Below are experts of layer 2 (counted from 0) of a mixture-of-experts language model. Rows are named router (the router's row for the expert), up (a neuron's input weights, with its number) and show model dimensions 0-191. Each number is 200 + 30 x the weight over its row's rms, rounded and kept within 0 to 999.
After each expert's rows: a language model's description of what the expert responds to. This comes from a sample of Wikipedia text that the model never trained on.

# expert 0
router,137,201,220,213,139,191,191,213,220,145,205,205,191,237,261,201,183,192,193,239,190,169,159,240,176,153,163,225,225,186,191,179,225,219,179,224,167,125,239,190,193,195,184,205,163,183,186,175,212,209,127,212,222,208,215,203,213,192,239,227,187,248,203,224,210,207,186,268,203,176,201,218,221,169,170,203,172,199,197,161,243,216,244,212,235,141,136,197,183,161,218,178,169,221,192,207,211,184,166,229,192,199,198,201,228,243,190,197,228,153,263,239,241,190,177,243,165,222,284,210,213,154,196,195,173,217,192,199,196,187,216,271,210,206,155,191,217,186,180,172,178,180,192,201,207,185,217,188,228,238,178,217,215,142,222,181,189,213,239,153,186,202,222,221,240,285,269,142,186,173,225,185,200,205,181,159,166,220,186,231,178,225,184,138,196,189,282,223,201,207,173,212
up0,242,167,217,189,212,182,224,185,196,178,207,169,169,167,222,167,204,165,235,178,178,257,198,213,233,227,194,222,200,211,230,190,185,199,206,174,197,200,127,205,161,224,239,188,212,174,206,131,245,233,171,227,222,204,209,224,171,268,169,228,202,223,191,224,180,224,200,204,191,155,210,202,223,181,204,198,239,150,180,244,208,185,138,214,234,123,190,204,216,204,224,232,245,191,192,167,210,215,194,242,255,180,193,210,163,194,182,201,144,147,204,196,288,236,190,203,218,181,202,198,269,228,210,221,182,171,175,198,229,216,222,168,208,183,144,154,181,211,197,140,191,197,139,154,189,163,212,127,221,233,183,187,192,188,183,240,202,200,208,170,245,214,154,188,279,180,203,171,152,231,211,222,174,189,200,172,177,170,190,205,201,195,230,261,155,231,135,208,206,152,222,230
up1,232,177,175,169,182,178,245,206,211,149,238,146,200,163,208,271,259,170,195,206,187,172,212,251,157,185,180,240,172,216,238,154,218,144,180,202,215,194,211,205,223,202,190,193,215,209,169,186,174,257,251,198,202,165,222,215,232,202,138,246,205,203,203,139,215,249,141,241,184,227,235,224,204,178,198,159,197,188,239,163,217,245,189,196,217,190,173,216,161,203,257,259,179,187,171,212,162,215,182,175,182,190,233,242,258,212,218,220,165,229,218,211,205,157,188,136,213,243,200,251,135,193,247,175,218,175,208,178,219,176,151,235,209,184,179,220,176,197,249,218,161,162,192,258,216,118,218,196,150,215,204,206,218,195,196,171,199,213,221,189,228,173,205,215,178,217,245,197,260,237,162,231,173,199,161,163,221,174,228,198,172,203,193,169,221,211,192,231,207,173,206,190
up2,203,260,181,204,186,208,230,250,247,216,233,219,181,188,232,232,218,219,228,192,176,224,169,196,176,172,177,150,236,223,162,242,233,242,208,183,205,166,201,218,238,220,193,214,134,134,185,226,239,193,231,186,229,205,205,239,236,192,241,144,190,212,224,224,218,231,206,237,197,187,143,165,249,198,201,172,199,203,206,178,171,195,186,176,178,166,175,207,212,145,210,157,178,212,200,238,177,181,149,194,138,197,202,241,194,206,196,248,207,229,242,195,179,159,202,241,211,234,222,175,126,201,265,163,196,166,192,216,238,185,135,200,202,255,219,183,251,187,220,254,204,230,148,191,225,188,168,192,231,149,202,224,166,181,210,230,140,213,232,241,177,218,230,191,237,172,213,203,184,176,229,218,187,156,189,205,160,171,194,232,201,222,146,158,131,228,226,244,203,177,177,170
What it handles: Possessive pronouns, past-tense was/had, and life words in biographies and census demographics, such as his, married, died, family.

# expert 4
router,209,193,192,148,227,224,157,191,225,215,211,190,220,157,210,225,203,184,216,232,213,190,201,174,227,153,178,196,197,226,209,209,182,213,246,211,152,183,150,165,198,264,154,243,235,170,221,176,203,232,212,171,235,190,194,244,197,266,166,199,218,239,226,246,180,248,204,184,224,169,185,248,210,192,141,157,231,218,221,218,211,242,228,192,214,186,177,202,184,176,150,268,240,174,167,193,151,192,248,161,221,163,210,196,261,219,210,210,174,195,151,209,217,186,145,225,208,178,240,228,179,187,225,243,170,246,223,175,211,235,199,249,218,176,177,205,198,215,217,134,225,148,223,206,160,201,284,205,232,153,254,199,197,151,204,163,181,161,209,170,225,179,227,205,225,251,219,220,194,150,197,207,159,183,129,193,179,200,191,206,232,202,218,152,197,197,186,134,208,185,191,210
up3,171,191,194,211,160,163,200,179,223,213,209,156,192,205,160,245,174,154,212,151,170,232,218,185,148,238,191,207,193,249,163,218,212,181,159,185,174,249,212,203,169,170,203,238,213,217,227,183,254,194,179,239,225,231,219,208,200,222,185,173,191,223,174,205,183,170,231,231,202,183,187,207,212,236,189,254,241,194,239,156,224,182,229,197,208,245,209,131,188,153,180,139,198,171,210,215,243,179,264,236,155,179,173,167,181,200,221,214,182,171,210,267,217,171,193,192,196,170,179,209,206,255,201,177,234,199,170,238,201,216,200,203,171,183,181,183,219,188,263,175,150,194,272,181,151,151,218,220,217,224,149,165,264,229,170,232,241,241,205,216,245,208,208,181,181,170,182,179,190,192,162,167,230,231,252,208,165,210,167,153,235,133,157,167,226,155,196,202,255,211,176,210
up4,182,219,186,247,199,187,177,179,206,207,222,159,226,174,194,205,203,200,207,174,195,202,161,212,183,231,188,209,253,206,218,179,195,213,212,144,178,124,160,182,221,221,229,208,222,176,181,212,171,220,245,190,224,257,162,177,241,166,188,136,197,178,165,204,196,169,169,170,185,226,220,210,164,229,254,201,203,207,214,146,225,236,191,208,227,157,201,187,200,212,215,211,185,243,148,231,140,255,181,189,182,228,166,174,205,278,199,167,234,201,252,169,250,189,227,195,204,203,164,227,229,186,232,219,174,233,259,213,215,201,195,251,141,192,197,182,197,198,227,207,198,179,185,191,205,187,151,152,167,187,160,189,190,213,219,182,227,247,166,214,202,181,156,210,219,232,253,237,202,222,215,168,218,258,180,302,232,200,239,192,215,151,218,136,197,229,184,200,199,180,149,121
up5,207,219,202,173,207,258,172,224,201,191,271,153,211,240,179,195,173,219,172,187,212,223,188,196,206,203,195,219,191,235,213,216,248,210,178,142,233,226,218,203,208,191,204,224,162,241,180,220,181,149,161,180,190,147,226,196,239,228,206,231,217,184,203,182,180,226,174,191,172,177,215,233,186,178,192,158,233,213,234,171,158,186,225,217,233,181,153,205,255,182,218,218,206,189,210,277,202,219,238,193,180,146,221,226,230,183,143,253,194,214,120,219,199,165,185,221,182,175,251,205,242,177,212,194,185,271,168,153,173,185,197,222,209,173,172,170,206,223,245,136,172,216,218,146,181,213,215,223,200,212,220,230,261,245,173,224,185,240,229,198,247,141,222,203,199,258,169,249,161,170,201,234,170,204,196,169,183,258,131,218,154,184,201,175,183,185,221,220,207,245,180,241
What it handles: Pipe characters and |---| separator rows that build wiki tables, especially the pipe opening each new row after a line break.

# expert 34
router,219,216,218,215,195,176,172,194,202,221,134,206,177,216,209,185,229,176,201,202,143,184,201,225,152,253,183,126,180,138,206,235,157,145,242,145,127,164,214,194,266,209,216,250,157,154,231,214,228,144,149,223,203,192,205,267,214,201,225,155,168,203,196,206,162,149,235,224,208,170,223,238,222,134,219,214,236,174,208,228,211,215,196,199,227,189,139,229,189,220,180,179,243,141,216,174,218,204,229,199,155,210,171,229,221,244,218,205,169,208,168,169,206,177,141,212,218,217,234,207,179,172,197,177,194,194,182,204,215,203,242,222,179,225,172,241,222,190,183,221,151,202,224,229,192,195,229,217,222,250,217,226,230,185,193,211,272,169,206,204,218,220,184,225,116,194,210,175,225,158,194,249,250,210,179,203,145,193,180,206,205,189,208,205,222,195,237,182,228,216,218,184
up0,222,220,210,226,176,204,202,236,164,237,138,167,245,195,241,200,211,203,151,141,163,202,147,193,233,210,183,149,172,159,207,193,209,251,216,205,212,219,208,184,154,201,217,154,120,216,212,215,223,194,193,176,163,127,226,272,213,189,202,222,224,213,167,227,213,212,256,199,196,220,222,222,184,199,233,212,181,163,223,160,201,216,231,219,226,207,160,205,246,231,204,188,173,215,188,199,209,171,204,232,225,241,205,196,239,158,213,248,167,161,232,179,247,230,190,204,210,216,205,216,157,218,221,196,214,148,200,153,234,206,216,249,192,138,223,232,210,197,158,170,202,156,170,241,180,242,181,147,174,190,231,227,235,146,193,218,220,180,238,226,206,213,204,168,184,207,216,151,202,208,228,197,163,116,198,174,131,178,201,232,195,230,202,246,244,187,168,232,237,239,154,215
up1,195,211,179,191,127,149,205,182,194,191,169,195,180,168,259,231,206,259,209,217,227,173,119,232,196,150,201,221,166,286,241,220,198,241,197,192,243,177,204,191,214,183,196,199,153,182,204,172,179,268,163,275,192,192,277,229,196,217,213,159,209,195,200,171,227,184,208,182,208,179,211,175,208,211,237,176,156,188,192,195,222,237,172,220,246,217,179,146,198,191,185,253,156,180,160,222,214,222,215,221,196,192,184,222,198,267,210,170,162,182,234,225,218,240,210,221,214,166,191,234,256,222,165,225,220,201,196,137,215,220,200,210,190,204,219,211,161,205,111,198,214,191,222,227,221,212,210,199,138,226,230,182,171,201,175,186,219,244,227,170,192,239,186,218,217,187,159,207,144,214,170,163,186,233,217,205,224,206,224,181,205,218,234,182,162,273,237,197,184,233,153,218
up2,123,275,178,226,127,178,180,199,199,249,222,144,236,207,219,215,188,206,202,201,149,210,188,173,180,231,214,214,233,178,186,176,194,227,173,130,157,117,191,221,211,201,235,247,159,216,234,199,195,238,219,223,224,219,187,185,149,159,207,184,166,181,203,236,187,168,169,199,233,167,178,232,174,174,173,192,200,229,219,267,166,196,207,183,221,219,193,163,236,150,178,249,228,193,182,187,180,158,220,180,215,243,179,194,240,259,222,252,201,179,164,137,216,261,181,171,188,207,214,207,204,209,168,234,157,167,180,219,208,223,221,250,142,206,184,205,219,165,176,177,236,234,184,166,206,151,196,210,207,173,205,251,203,208,196,167,228,207,223,162,144,194,236,188,165,178,201,235,201,226,183,184,216,203,194,212,232,184,240,153,229,214,169,207,171,193,177,179,250,231,159,230
What it handles: Middle or ending syllables of names and words, such as ey in Seychelles and Seymour, land, ton, ley, per.

# expert 35
router,175,176,230,237,198,220,171,232,214,237,231,289,215,154,257,247,194,135,198,181,163,209,155,162,199,180,229,240,221,146,181,194,211,221,188,189,158,197,201,244,212,243,178,207,190,246,214,237,246,229,196,176,208,203,159,242,187,213,197,222,226,214,189,181,182,180,138,202,197,216,214,193,223,212,130,209,219,153,178,198,198,198,274,203,248,176,147,210,224,230,216,192,223,169,248,239,199,157,233,185,193,188,184,174,199,188,210,214,203,143,161,182,185,220,201,248,191,219,201,256,207,179,225,201,218,250,217,222,196,215,241,218,233,201,113,233,222,162,243,174,173,199,172,220,179,239,217,243,225,210,184,176,223,174,199,186,148,169,200,220,178,199,191,185,246,212,184,185,166,167,239,236,156,218,185,216,166,177,209,175,176,200,185,175,142,178,190,260,224,205,141,145
up6,131,166,205,202,161,195,257,169,205,151,269,232,234,224,222,217,188,223,196,159,269,199,168,134,200,183,171,206,177,207,179,241,187,167,182,234,222,173,226,191,238,199,223,217,169,179,186,202,175,247,210,244,166,184,193,201,219,191,209,208,234,201,197,172,264,223,166,188,195,205,231,222,240,169,214,188,240,192,219,218,169,227,236,216,171,216,155,129,185,167,195,267,178,196,158,218,237,235,232,201,187,217,153,172,214,232,217,192,168,156,179,251,273,196,252,166,236,183,195,198,206,201,209,218,151,227,224,202,195,178,221,220,148,183,192,214,197,183,200,204,100,166,239,222,220,244,182,271,186,207,165,163,225,182,217,225,211,223,204,188,205,153,196,252,206,193,160,211,187,235,202,198,196,209,206,204,161,192,171,248,185,229,177,202,116,186,191,185,218,190,214,212
up7,170,110,196,198,225,168,226,176,172,168,202,185,167,219,162,150,224,190,205,216,143,188,251,200,218,238,183,205,154,216,208,164,233,176,204,207,214,220,227,176,180,157,180,226,181,204,233,180,139,193,133,269,249,187,230,194,213,209,251,183,194,161,175,236,206,230,126,181,204,164,201,233,187,178,200,224,206,199,211,209,222,162,144,148,249,246,147,187,231,182,208,231,245,189,195,235,166,164,251,209,202,210,168,210,197,213,218,192,184,188,246,169,252,250,217,243,173,191,129,232,198,203,189,212,196,202,154,183,243,168,155,163,201,227,150,187,168,166,161,198,172,206,160,237,209,230,233,177,185,175,209,235,206,195,253,183,203,194,227,213,194,207,237,219,171,210,272,165,172,168,201,223,235,195,186,170,221,248,163,195,192,181,188,229,177,208,229,201,183,205,176,156
up8,195,190,194,229,209,236,260,189,191,180,150,207,210,179,199,161,193,200,211,214,174,210,207,157,210,250,260,187,235,171,164,143,167,214,159,201,177,164,245,177,185,219,139,199,196,184,216,166,187,193,178,192,208,248,200,242,166,177,245,216,278,205,223,187,224,206,191,220,147,186,193,205,148,171,209,183,214,196,208,210,202,186,203,174,160,207,221,185,177,171,109,152,230,183,199,169,207,217,245,133,235,206,238,191,175,236,220,239,219,161,221,191,238,168,251,193,144,140,211,179,168,204,190,222,215,212,200,234,132,178,158,222,176,217,183,180,193,181,240,185,142,203,195,272,179,197,271,207,240,198,215,233,201,200,181,203,259,234,210,165,215,179,192,174,174,170,244,187,208,193,254,191,211,181,165,209,165,169,196,190,176,166,248,200,217,169,193,209,203,138,163,243
What it handles: Accented letters and pieces inside Spanish, Portuguese, Romanian names and places, such as í in Rodríguez, ñ in Campaña, de, San.

# expert 9
router,226,186,254,186,161,204,197,232,214,203,230,236,264,133,228,156,205,178,204,175,189,183,155,185,196,198,181,137,223,156,179,212,172,189,201,200,165,189,195,162,188,191,210,247,214,211,243,235,219,275,184,178,202,239,173,216,248,186,234,199,231,220,217,136,153,194,215,182,202,188,223,216,214,216,139,161,236,198,220,141,230,174,159,169,188,160,200,181,221,203,253,149,228,198,183,220,201,223,241,226,221,236,194,180,245,215,261,207,178,185,208,107,182,178,196,175,172,204,243,207,177,150,199,212,223,220,192,177,246,234,251,261,123,211,235,188,227,150,205,219,212,206,190,238,168,226,250,232,171,187,218,179,166,204,195,210,175,227,223,213,190,231,216,203,222,174,239,214,142,204,216,203,235,158,152,227,149,193,171,244,173,202,195,185,180,188,233,216,188,200,208,216
up3,202,164,191,150,226,256,173,182,249,197,216,176,240,172,227,165,134,163,136,189,215,171,170,208,202,187,228,153,178,183,201,181,264,141,153,138,141,162,217,198,173,196,184,239,217,223,224,168,229,227,207,215,242,181,193,164,208,223,209,221,256,214,259,162,177,186,176,228,183,233,228,220,213,180,164,210,200,157,185,185,178,236,203,202,181,220,191,179,260,228,222,175,175,211,194,243,168,164,151,211,239,217,137,196,209,212,241,175,181,177,168,171,186,170,186,148,211,219,216,227,168,258,207,170,258,205,201,231,185,211,246,238,203,270,231,215,229,181,183,218,237,152,220,200,189,193,179,179,217,249,204,181,138,202,192,214,206,232,205,247,178,223,189,181,240,223,178,174,167,200,227,213,203,254,205,239,174,158,221,181,221,226,234,198,193,231,186,245,248,202,219,224
up4,226,180,170,174,128,192,201,229,212,210,216,225,181,135,196,217,218,203,221,163,226,206,141,253,213,192,217,157,197,185,227,170,175,174,260,197,212,137,233,197,202,216,199,186,167,217,207,160,227,244,159,211,173,183,243,202,207,146,186,176,178,259,212,249,259,195,161,196,146,181,197,226,180,210,220,158,178,212,158,180,197,186,246,188,224,211,186,167,213,228,183,234,213,152,166,168,241,191,210,172,221,227,166,165,204,206,236,213,217,228,180,194,235,223,240,190,229,161,285,199,167,211,212,213,229,244,183,227,182,237,164,158,214,174,190,201,175,164,174,247,171,174,232,199,223,215,211,194,222,247,179,139,211,229,192,180,179,257,164,237,136,198,206,249,200,241,199,209,188,243,198,194,197,178,202,235,215,165,237,167,211,165,188,202,154,184,179,247,129,241,156,192
up5,200,197,192,196,240,196,218,181,251,222,176,213,172,198,178,197,194,218,225,180,177,244,200,218,168,219,194,166,202,157,217,187,233,180,200,234,217,174,174,236,234,213,208,174,253,247,148,203,210,208,189,207,193,211,162,245,172,158,206,179,222,251,197,203,181,220,244,211,281,212,212,217,232,203,199,154,229,180,189,176,282,182,256,157,229,179,174,175,170,138,193,167,200,191,194,203,202,195,204,177,201,163,185,238,165,199,234,226,159,186,195,236,192,191,230,218,157,184,193,145,162,204,248,176,220,172,215,166,175,244,219,230,156,209,185,147,173,230,172,148,240,221,171,182,219,206,229,145,179,202,241,243,176,244,267,219,175,176,251,268,219,185,180,227,253,236,161,157,186,202,232,234,166,206,225,225,157,171,209,189,225,185,193,144,191,175,159,232,270,175,178,210
What it handles: Single-letter word pieces and quotation marks, such as the t in undertaking or can't, y in delivery, m in pm, and opening quotes.

# expert 36
router,244,142,171,251,242,209,184,185,242,210,192,177,204,209,217,108,213,185,211,221,274,161,245,141,156,204,222,209,230,227,222,193,193,207,165,175,156,203,267,245,258,189,132,240,150,217,260,169,198,234,178,256,185,169,223,223,194,173,212,170,250,206,166,244,209,178,175,213,204,203,232,215,147,230,205,167,229,196,279,212,227,208,237,212,209,196,193,190,221,157,207,220,167,239,206,236,175,187,138,238,205,178,192,214,185,210,224,224,196,242,180,242,187,219,204,143,184,176,228,216,176,169,258,210,196,215,183,245,199,164,204,195,192,167,164,226,230,183,179,171,188,192,230,225,197,234,217,195,174,213,216,160,179,202,248,197,183,202,167,204,230,145,188,246,187,217,185,185,205,155,222,225,179,189,208,158,194,160,239,214,219,169,205,160,193,237,218,223,173,164,189,186
up0,241,185,167,255,172,217,172,204,206,195,148,227,203,169,200,204,207,229,234,231,198,130,188,185,185,257,202,203,175,188,193,194,207,148,166,156,217,226,218,189,163,185,188,234,189,218,238,186,242,236,173,170,224,223,223,274,188,160,205,223,210,247,278,233,182,195,157,198,193,203,258,199,189,173,245,162,193,186,186,231,210,213,249,266,207,214,231,173,242,258,183,180,142,232,214,192,231,208,142,222,225,215,157,193,237,226,162,203,167,181,222,195,142,215,215,182,173,168,193,190,163,209,173,233,162,209,127,213,215,260,226,201,214,234,231,198,209,192,185,173,161,227,172,154,227,152,156,235,219,249,241,213,198,180,174,275,194,182,214,220,207,210,196,158,232,211,170,220,209,178,225,230,197,185,173,182,151,220,194,189,204,237,197,184,250,196,185,227,176,141,211,201
up1,192,173,199,239,165,202,180,251,284,224,169,212,226,184,231,209,140,161,205,131,197,243,196,198,234,155,169,188,191,208,250,263,185,171,157,219,172,163,165,234,208,177,221,162,225,210,184,177,222,197,197,242,176,209,136,218,88,166,198,172,198,196,191,163,189,199,223,164,236,207,208,219,233,184,193,218,219,122,237,202,204,204,250,194,192,186,157,209,229,221,200,228,166,203,231,198,211,239,211,210,205,181,197,205,213,162,233,206,170,171,171,188,204,167,189,215,201,156,174,209,226,182,239,232,172,217,188,224,224,211,174,192,170,210,182,204,198,198,160,275,178,201,151,161,133,221,238,160,215,267,213,214,221,191,187,185,218,223,190,214,216,259,173,222,189,207,172,194,236,224,206,141,193,216,199,194,174,144,224,172,230,272,196,174,203,221,196,209,157,206,247,207
up2,199,124,247,240,176,170,262,187,188,241,194,238,208,230,201,187,237,192,220,167,197,215,188,210,155,166,176,147,161,175,172,188,233,197,185,189,192,164,222,230,249,226,191,209,175,175,247,212,156,146,240,259,215,232,213,218,246,216,181,197,215,168,170,187,176,221,200,207,184,198,204,247,134,225,224,221,215,210,224,208,194,227,190,232,230,166,179,122,216,217,246,188,183,216,222,207,211,211,155,209,220,172,169,196,162,226,189,267,237,164,188,242,191,169,206,184,239,245,240,163,204,216,197,197,208,202,189,183,238,215,160,200,221,197,155,246,266,157,146,209,199,230,203,228,201,264,176,226,225,226,169,197,224,178,180,219,189,183,192,192,208,177,185,275,198,209,233,154,199,176,192,175,249,216,246,206,171,232,237,137,184,184,150,133,193,206,190,197,209,200,240,247
What it handles: Geographic and sports nouns such as World, Cup, Road, station, km, and compass directions south or north in location descriptions.

# expert 7
router,233,152,180,195,219,223,198,207,208,204,227,211,206,159,271,234,189,167,165,189,223,164,240,239,222,173,178,234,213,154,173,175,192,222,189,134,165,196,146,210,243,193,175,204,208,199,203,245,193,234,191,199,224,181,220,196,217,214,235,166,194,216,198,201,224,164,234,203,202,187,198,168,201,231,196,148,195,180,219,174,223,174,175,138,179,188,176,184,158,184,189,172,227,203,251,195,147,175,243,179,249,200,177,199,245,185,181,219,189,180,224,246,201,222,194,225,188,199,266,161,212,220,224,176,242,189,147,152,194,158,186,237,223,228,184,236,194,219,243,175,142,154,223,201,162,163,251,224,207,167,248,175,155,135,194,195,170,252,257,178,183,199,160,220,217,240,226,178,169,227,215,209,212,204,237,238,202,174,146,232,195,161,166,146,136,203,191,280,190,234,231,212
up3,168,214,238,230,197,178,208,145,189,128,204,203,197,195,225,192,229,190,214,232,206,194,185,208,184,199,202,170,253,215,229,160,202,204,246,157,207,236,221,223,196,186,191,181,185,230,209,207,173,180,165,220,216,140,258,202,158,233,171,210,158,188,206,191,169,209,270,227,227,218,215,253,299,166,198,204,160,145,180,234,221,237,217,192,178,206,175,274,247,203,168,183,209,219,189,259,208,213,247,176,214,203,163,176,165,160,247,204,173,187,180,121,238,152,230,196,221,247,253,217,168,233,180,209,212,207,241,218,185,182,200,164,223,198,225,193,220,199,221,274,180,163,223,228,251,172,136,198,200,235,201,170,191,193,236,201,170,251,239,197,147,169,214,163,155,208,188,175,209,176,194,190,150,160,193,184,172,183,219,198,250,196,173,209,177,183,213,223,217,214,172,186
up4,190,151,130,165,198,202,226,199,215,205,175,253,215,167,242,286,219,184,188,219,234,173,201,233,155,205,168,163,229,194,225,164,187,196,225,158,162,174,191,178,157,154,237,193,170,164,176,216,178,215,209,187,212,223,213,201,202,205,146,196,183,236,174,215,228,186,186,200,188,157,225,190,157,169,200,198,214,180,226,213,254,232,215,251,156,132,244,172,243,204,156,140,225,183,275,205,178,201,188,200,243,214,254,173,205,246,174,237,206,187,185,228,228,208,181,191,236,181,216,175,229,184,241,216,178,172,178,207,196,219,210,232,155,189,219,149,143,154,241,193,241,207,228,222,126,184,174,205,293,187,201,160,221,166,189,212,221,164,175,199,213,204,161,172,189,205,185,182,188,174,208,231,189,208,190,196,171,207,219,220,225,237,229,197,169,204,193,275,149,171,214,228
up5,160,184,220,193,243,216,237,234,146,180,250,212,197,178,223,183,162,201,176,174,175,204,178,220,232,203,187,228,208,166,169,145,188,190,163,173,236,232,187,214,209,185,182,200,218,203,225,196,203,202,198,219,178,236,221,228,248,164,218,212,238,192,181,218,194,204,206,281,225,157,219,182,208,155,227,180,185,226,230,236,259,185,216,249,156,195,196,250,173,196,177,208,211,172,161,239,168,188,237,278,209,257,192,203,182,140,202,193,255,217,214,140,168,210,204,225,225,134,176,237,178,203,162,241,257,188,195,142,188,248,162,217,243,138,163,194,171,200,198,224,209,204,217,176,235,202,235,224,215,240,219,202,196,248,148,188,220,170,189,214,201,232,246,230,199,152,178,134,103,178,213,230,198,199,165,237,140,202,180,187,201,200,191,193,168,189,188,212,194,204,191,199
What it handles: Possessive apostrophes after names ending in s (St James', Bachelors') and pieces inside personal names, especially Ch, Th, X, Abd.

# expert 24
router,208,192,225,188,174,197,169,244,179,252,215,222,243,128,211,128,207,176,240,259,202,238,201,221,222,176,174,162,187,178,224,171,243,198,176,203,166,139,227,219,227,191,217,201,192,203,187,171,203,223,179,220,285,233,253,213,188,213,200,203,202,188,164,147,205,208,198,250,213,174,221,204,226,227,195,164,196,131,206,176,185,188,215,162,175,194,158,212,184,185,155,163,213,215,241,224,187,189,172,140,189,146,200,182,259,250,238,145,207,189,219,211,183,218,232,205,210,243,201,259,230,149,205,216,188,214,188,159,231,203,168,262,171,161,207,255,197,206,189,116,169,216,189,180,132,213,175,171,223,154,252,209,202,176,175,196,255,198,208,239,218,207,156,202,233,180,215,181,229,163,194,209,201,188,210,174,152,213,198,217,227,212,205,174,206,216,209,169,259,195,236,192
up1,208,229,159,193,218,274,203,182,241,216,226,252,245,203,193,202,218,157,169,190,204,208,216,218,188,199,164,191,208,220,162,233,215,246,238,226,212,203,133,177,240,191,246,174,209,154,242,192,193,166,186,244,186,257,179,219,227,223,114,211,162,230,187,219,229,155,223,194,285,206,194,181,171,252,147,160,110,203,196,172,209,242,221,170,126,185,211,179,236,176,214,184,206,209,214,183,210,191,224,202,170,198,177,164,191,220,224,206,182,229,215,196,223,197,223,193,246,211,195,209,188,191,211,200,263,215,180,166,223,195,198,227,194,200,151,225,126,209,195,212,226,225,156,204,195,220,213,225,180,184,221,199,175,253,189,273,201,218,192,186,192,151,213,185,191,258,160,146,208,203,177,167,167,178,151,190,211,224,186,230,207,167,191,182,278,168,181,195,209,156,177,209
up2,131,191,224,197,140,230,240,236,225,174,238,233,188,219,194,167,172,249,234,229,190,194,169,161,174,195,230,212,188,201,162,156,203,227,165,153,194,173,136,238,198,184,182,171,251,175,224,224,243,282,189,168,211,156,198,253,215,201,263,210,198,126,158,162,219,201,207,232,186,232,201,204,181,181,175,210,163,199,159,230,183,187,170,224,233,214,240,198,172,200,184,224,270,205,233,196,225,218,214,188,205,193,222,251,195,140,223,159,229,195,181,182,190,218,197,223,158,236,166,186,189,186,222,230,216,174,246,204,245,188,234,178,172,191,180,143,184,206,213,277,157,208,226,217,134,237,219,195,205,222,201,208,152,233,192,193,203,164,202,186,235,180,156,185,194,202,187,225,171,213,191,201,175,214,214,212,197,184,214,240,210,202,177,142,239,249,247,180,271,168,206,209
up3,191,205,232,128,223,255,194,232,158,183,242,193,221,222,214,182,195,210,202,211,199,172,208,176,197,201,190,224,227,167,233,129,211,166,178,229,173,217,169,187,213,180,152,211,176,188,223,206,169,237,201,199,218,150,229,176,160,220,231,171,200,181,171,243,166,264,197,201,174,156,218,164,217,177,190,177,215,190,212,228,193,174,195,174,156,212,194,212,167,162,193,261,195,214,182,152,237,198,164,218,171,169,212,228,194,192,239,204,180,160,178,141,199,175,229,173,251,200,149,225,215,233,189,195,238,158,206,197,163,209,199,224,137,205,197,197,215,199,211,186,135,168,212,196,181,248,257,230,201,213,164,191,196,183,222,216,275,204,235,230,174,254,196,194,255,196,238,185,142,206,243,221,235,230,235,217,184,179,162,186,171,249,237,205,167,166,138,242,228,190,116,142
What it handles: Ordinal endings th, nd, rd after digits and word endings like ate, ary, est, as in 8th, delegate, commemorates.

# expert 46
router,172,172,252,236,220,177,171,230,190,230,159,197,166,167,190,221,224,189,256,186,171,206,199,250,174,158,194,174,206,160,207,189,147,193,176,168,206,220,183,173,190,162,190,255,230,127,256,170,194,169,185,176,200,218,252,233,194,210,209,191,209,190,204,168,211,214,166,237,219,215,219,250,214,153,225,183,237,202,212,189,257,230,179,121,217,186,143,169,223,214,240,200,177,199,207,226,174,169,222,191,208,180,136,130,229,219,189,190,175,136,243,206,183,175,210,229,167,173,238,176,170,201,192,172,247,285,141,211,215,195,196,216,153,194,217,192,217,205,220,133,191,201,198,160,191,183,215,280,223,222,216,229,190,216,203,194,177,161,194,167,206,256,208,245,174,233,219,213,187,194,197,205,156,191,181,225,167,182,276,216,181,208,217,166,224,180,217,205,224,225,251,203
up0,205,163,164,162,205,207,167,144,231,225,183,179,193,158,154,243,264,195,186,247,174,219,222,171,201,169,232,183,179,177,249,243,190,197,147,216,223,163,209,202,201,232,185,212,162,187,210,242,227,184,193,203,224,240,209,267,171,198,219,218,204,219,188,193,248,274,156,249,180,217,229,163,180,147,172,185,175,189,190,222,198,200,196,215,166,200,171,181,218,228,200,148,213,182,214,203,163,253,245,207,158,214,186,201,210,191,177,188,236,259,209,182,169,217,194,183,155,256,186,202,191,222,205,188,235,240,217,205,164,197,253,163,148,182,186,190,211,205,228,162,199,235,213,185,209,240,139,195,168,249,215,190,243,182,230,162,217,191,216,223,251,251,130,206,190,157,219,159,202,204,218,230,198,260,201,174,201,191,229,167,159,211,173,191,219,283,257,190,251,220,169,172
up1,175,251,139,235,212,242,163,182,187,189,237,253,225,233,206,221,126,147,197,252,116,195,175,110,240,153,168,209,239,205,199,173,178,231,202,194,201,231,215,204,190,219,172,207,229,167,235,222,153,157,240,198,163,202,225,194,216,135,228,220,184,211,206,207,207,222,125,221,231,206,243,215,177,216,157,178,204,162,187,221,233,196,170,175,167,215,189,242,133,238,198,184,203,196,177,192,167,201,268,245,179,202,208,166,190,202,197,210,212,193,241,229,201,184,221,198,180,173,176,175,230,164,188,211,262,198,208,174,187,171,179,203,189,215,195,218,196,156,220,198,204,164,221,165,166,228,254,186,257,203,217,161,193,233,190,201,152,218,233,220,232,183,148,213,194,204,189,209,195,185,243,183,234,193,207,120,237,203,216,252,209,228,217,220,207,241,183,165,239,177,198,184
up2,202,198,213,180,191,152,219,238,190,241,188,191,192,164,198,208,196,186,220,156,225,193,181,149,190,222,203,189,210,156,222,147,209,140,139,155,204,190,217,195,161,219,201,211,209,218,196,186,184,235,197,139,223,235,209,184,133,186,231,152,175,228,208,232,171,170,253,218,199,198,169,254,215,171,199,192,207,195,175,209,244,221,178,182,182,157,185,195,269,180,196,173,190,239,276,199,168,214,188,183,280,232,230,197,184,248,166,238,201,183,232,207,172,173,261,224,161,186,230,193,201,216,157,227,240,235,179,180,204,244,191,233,156,152,221,171,203,244,166,197,207,200,194,161,176,218,221,262,222,187,234,185,158,206,203,141,185,223,189,201,209,244,159,152,195,233,239,202,232,194,252,187,257,170,149,202,236,186,213,206,250,226,217,163,242,127,202,198,213,209,171,188
What it handles: Final pieces of words, especially is, es, s, a, ch, as in dere-ch-o, bankrupt-cy, Pow-is, before punctuation.